Weights of a small mixture-of-experts language model, trained from scratch on English Wikipedia.
Size: width 256, vocabulary 32768, 86.2M parameters.
Below are experts of layer 6 (counted from 0) of a mixture-of-experts language model. Rows are named router (the router's row for the expert), gate (a neuron's input weights, with its number), up (a neuron's input weights, with its number) and show model dimensions 192-223. Each number is 500 + 40 x the weight over its row's rms, rounded and kept within 0 to 999. Numbers have three digits each.
After each expert's rows: "mostly gets" lists some tokens that are sent to it at least half of the time. This comes from a sample of Wikipedia text that the model never trained on.

# expert 10
router:569469493532476495565493543510456497535500481484513506584556498535455543523561535494497550513501
gate0:491485630483518465482483621539510493524561419492497543520496473471508501510524527506614497429513
up0:472500468513465481466499497498494510561498478539495496621501498517495516501480482474492423521497
mostly gets: " won", " make", " received", "|---|---|---|---|\n", " scored", " took"

# expert 108
router:467513532498501470503547515500467583492478499517510495516488491525507495449517564480473484467506
gate0:507582478509507458507521496647478501498489483510478552571560503527500475473514494499586500500537
up0:494506499538453496551501499540488496486491496499499510564552546487487458466498494528499509498504
mostly gets: " However", " example", " vocals", " addition", " life", " Notes"

# expert 99
router:492514485551540503543451456522516583488462551505510490545523497490485584382519502473451529505479
gate0:499508498530560415458586558507462488474491471513500495500516458491502504490535582498435529498479
up0:423490531329513516512505502492513487500496598476495500483481502523515493489550490530514502500490
mostly gets: " \"", " “", " '", " (\"", " having", " you"

# expert 36
router:468494476462470503491466537593525391490522533510510494584588584502428554510515550479512566474463
gate0:494497570446537461496474502460503496467498460501441532536509543504576473500516445476500551522494
up0:406494471364488480439450498431516476498500502441490470540476532493504452383502511537467485409529
mostly gets: " used", " played", " made", " won", " released", " named"

# expert 81
router:492431516488518534477474535510435540559457497553501468559539497594529562495552539445481553516538
gate0:530500478501518503545496559449551473504497527565542512482493497505523541504500473468577520483498
up0:404547499497535537499518506549624516563482517487511548405496488390453469502472595499483474553494
mostly gets: " ten", " nine", " eight", " seven", "===", " twenty"

# expert 28
router:506474492524502501526509514512469527525412497536512475555537523557506516482498513541492437525511
gate0:531501551514506510504540439570506481567497516518508499497482539531480469497503502500515471504497
up0:476507479503493524479422497500512478499507466431499558471542504496520498501471501502500515494523
mostly gets: " father", " version", " role", " son", " brother", " member"

# expert 77
router:477494582502508495541449467467455538489482489483500469610544507536465546443593564397483552545449
gate0:507511535492357523502384492486425507485493467495498507499503510549456631486521474402502497498534
up0:496373597529531509489511512498515501498501501516502566370500495501537487508433510509503500500488
mostly gets: " Jones", " Jr", " Williams", "ić", " Smith", "ović"

# expert 45
router:534471487501493578509478529571477496613470528497506458563552473587479517470488525470473528514477
gate0:582496513397523471498530575468524524534493524483514496493561524490517508503516501545404538481500
up0:571521457500457643504499521507494452518432520380461464590498514481520498505517510489540493574501
mostly gets: " his", " their", " her", " its", " own", "'s"

# expert 22
router:449477552502508534514457528530452548473481523489512483537546493506457578455498550499493562524435
gate0:531475389523490591486486447483515506435498503530500456513530408500430471497500515368534500574455
up0:546500499474500503498434464502508524498491492548525496438522442497510397508501454499574518522473
mostly gets: " MPC", "″W", " JPL", "″E", " Phylum", " Title"

# expert 107
router:491539539515499492470513508495480537495442477486544479459620494524454523498488535452556515495441
gate0:618502445548467499505505507470501432536508570475437502544480512547492548413479500507500503420537
up0:496472535440533484610431498580425528422531465576570488493521543431556516495543494494543418547512
mostly gets: "During", "aged", " During", " months", " late", " mid"

# expert 123
router:525503548514529519543504454547455537580466496560527550484546464528463580476551491435481569512539
gate0:496498501577498565484493506545472511542486499508487493507545548428513509489503535533499508497501
up0:498572497446514495495505456501528499497448438386513477499500503544498523432504553560467588501491
mostly gets: "-d", "-R", "-T", "-P", "-B", "-C"

# expert 59
router:485490472523454564492469546523469468477507487498487498636566511515414538529463602472470593508489
gate0:610446554485509454523491423517469505476503473500500501481533501510465537541482506488515510507500
up0:518496544448493500495452590496512485502509419500521480489559440538512501495496524534486507509532
mostly gets: " has", " have", " who", " took", " had", " could"

# expert 38
router:485506553477470492535444486511470508487489472487497466598521502554495540432583564394495572531439
gate0:540492475461474579496496522500418494493534506470576512504486500480522505484529499501457538502378
up0:498515412442443528542547520391501487490475519525500518489498449474394536502477501550514462497506
mostly gets: " Jones", " Smith", "ić", " Williams", "ović", " Jr"

# expert 50
router:537495525496530579500501512456484505499503468582545508561488493488474543473528539438459567531474
gate0:477500505572509499499456387469500588480501448505475513501449501504460509483443643476499494503510
up0:498618500384429494532484471499472499463551512531460568485473386502497539525505410494487499587502
mostly gets: " would", " can", " could", " may", " often", "'t"

# expert 48
router:483495543475495552476535526559473591514439496535567483602572502564517523474515628501452531469498
gate0:499496516452482431498507467489538504518479492521506497506495565485503554540431494474488501586386
up0:504447541506466544400500508519406457401501486472478507507499670500421494484498500499486481486475
mostly gets: " research", " activity", " systems", " development", " money", " services"

# expert 51
router:497486500547508572470511564564500504557485523511491543533583509529513531494519543437513502537485
gate0:474542496398600501500527498526496574500503544504480501471551542507479499612510532489494518487576
up0:507561502530495500501484486468565498486478503500452445528634514500486503556560502510402489503502
mostly gets: "rel", "th", ".com"

# expert 1
router:449582525513490524553469581485472554533505488440555475557582449554496532450528539547510523450502
gate0:499495556501482534474496494498453516353465518500500508502524513469497533522627521460484489592484
up0:507525500546497511496497483498511606502471550509509428481507448496506494543434497510479495512518
mostly gets: " Coordinates", ";\n", " Succeeded", "\"\n", " Genus", " Binomial"

# expert 60
router:507528499495460540486452552463486542517433518537503540572581485487492552428497488507465584492483
gate0:492498434528495553504505584501502492502475499431494481508481507495533504502506491487444507561451
up0:485500487500526447488587508488504502494511544496464483509483505494554463481516471494492509479522
mostly gets: " University", " professor", " Arts", " Award", " Science", " Albums"

# expert 101
router:522494541502521524540446512536447515551476507495489460545505503537471558441520516472513554470494
gate0:503498473499593429549511491514497557501471492454501487527493502488525532510517521399519512372500
up0:539515561504500434498524380514501555500501609537471535483497571495561442490588507458497501491508
mostly gets: " Nancy", " Piper", " Mike", " Andrew", " Anthony", " Jack"

# expert 127
router:515519512537479479548458490522459502454439488494495467549529482573483520442579545424498555503439
gate0:482633564488526544502461481509491497500590501455506494505480517475557522483497446535485613507517
up0:505498487510507485501521497488474484534516511470502555515503539524521493497499504518533507527500
mostly gets: "ić", "š", " Yun", "ck", "rel", "ović"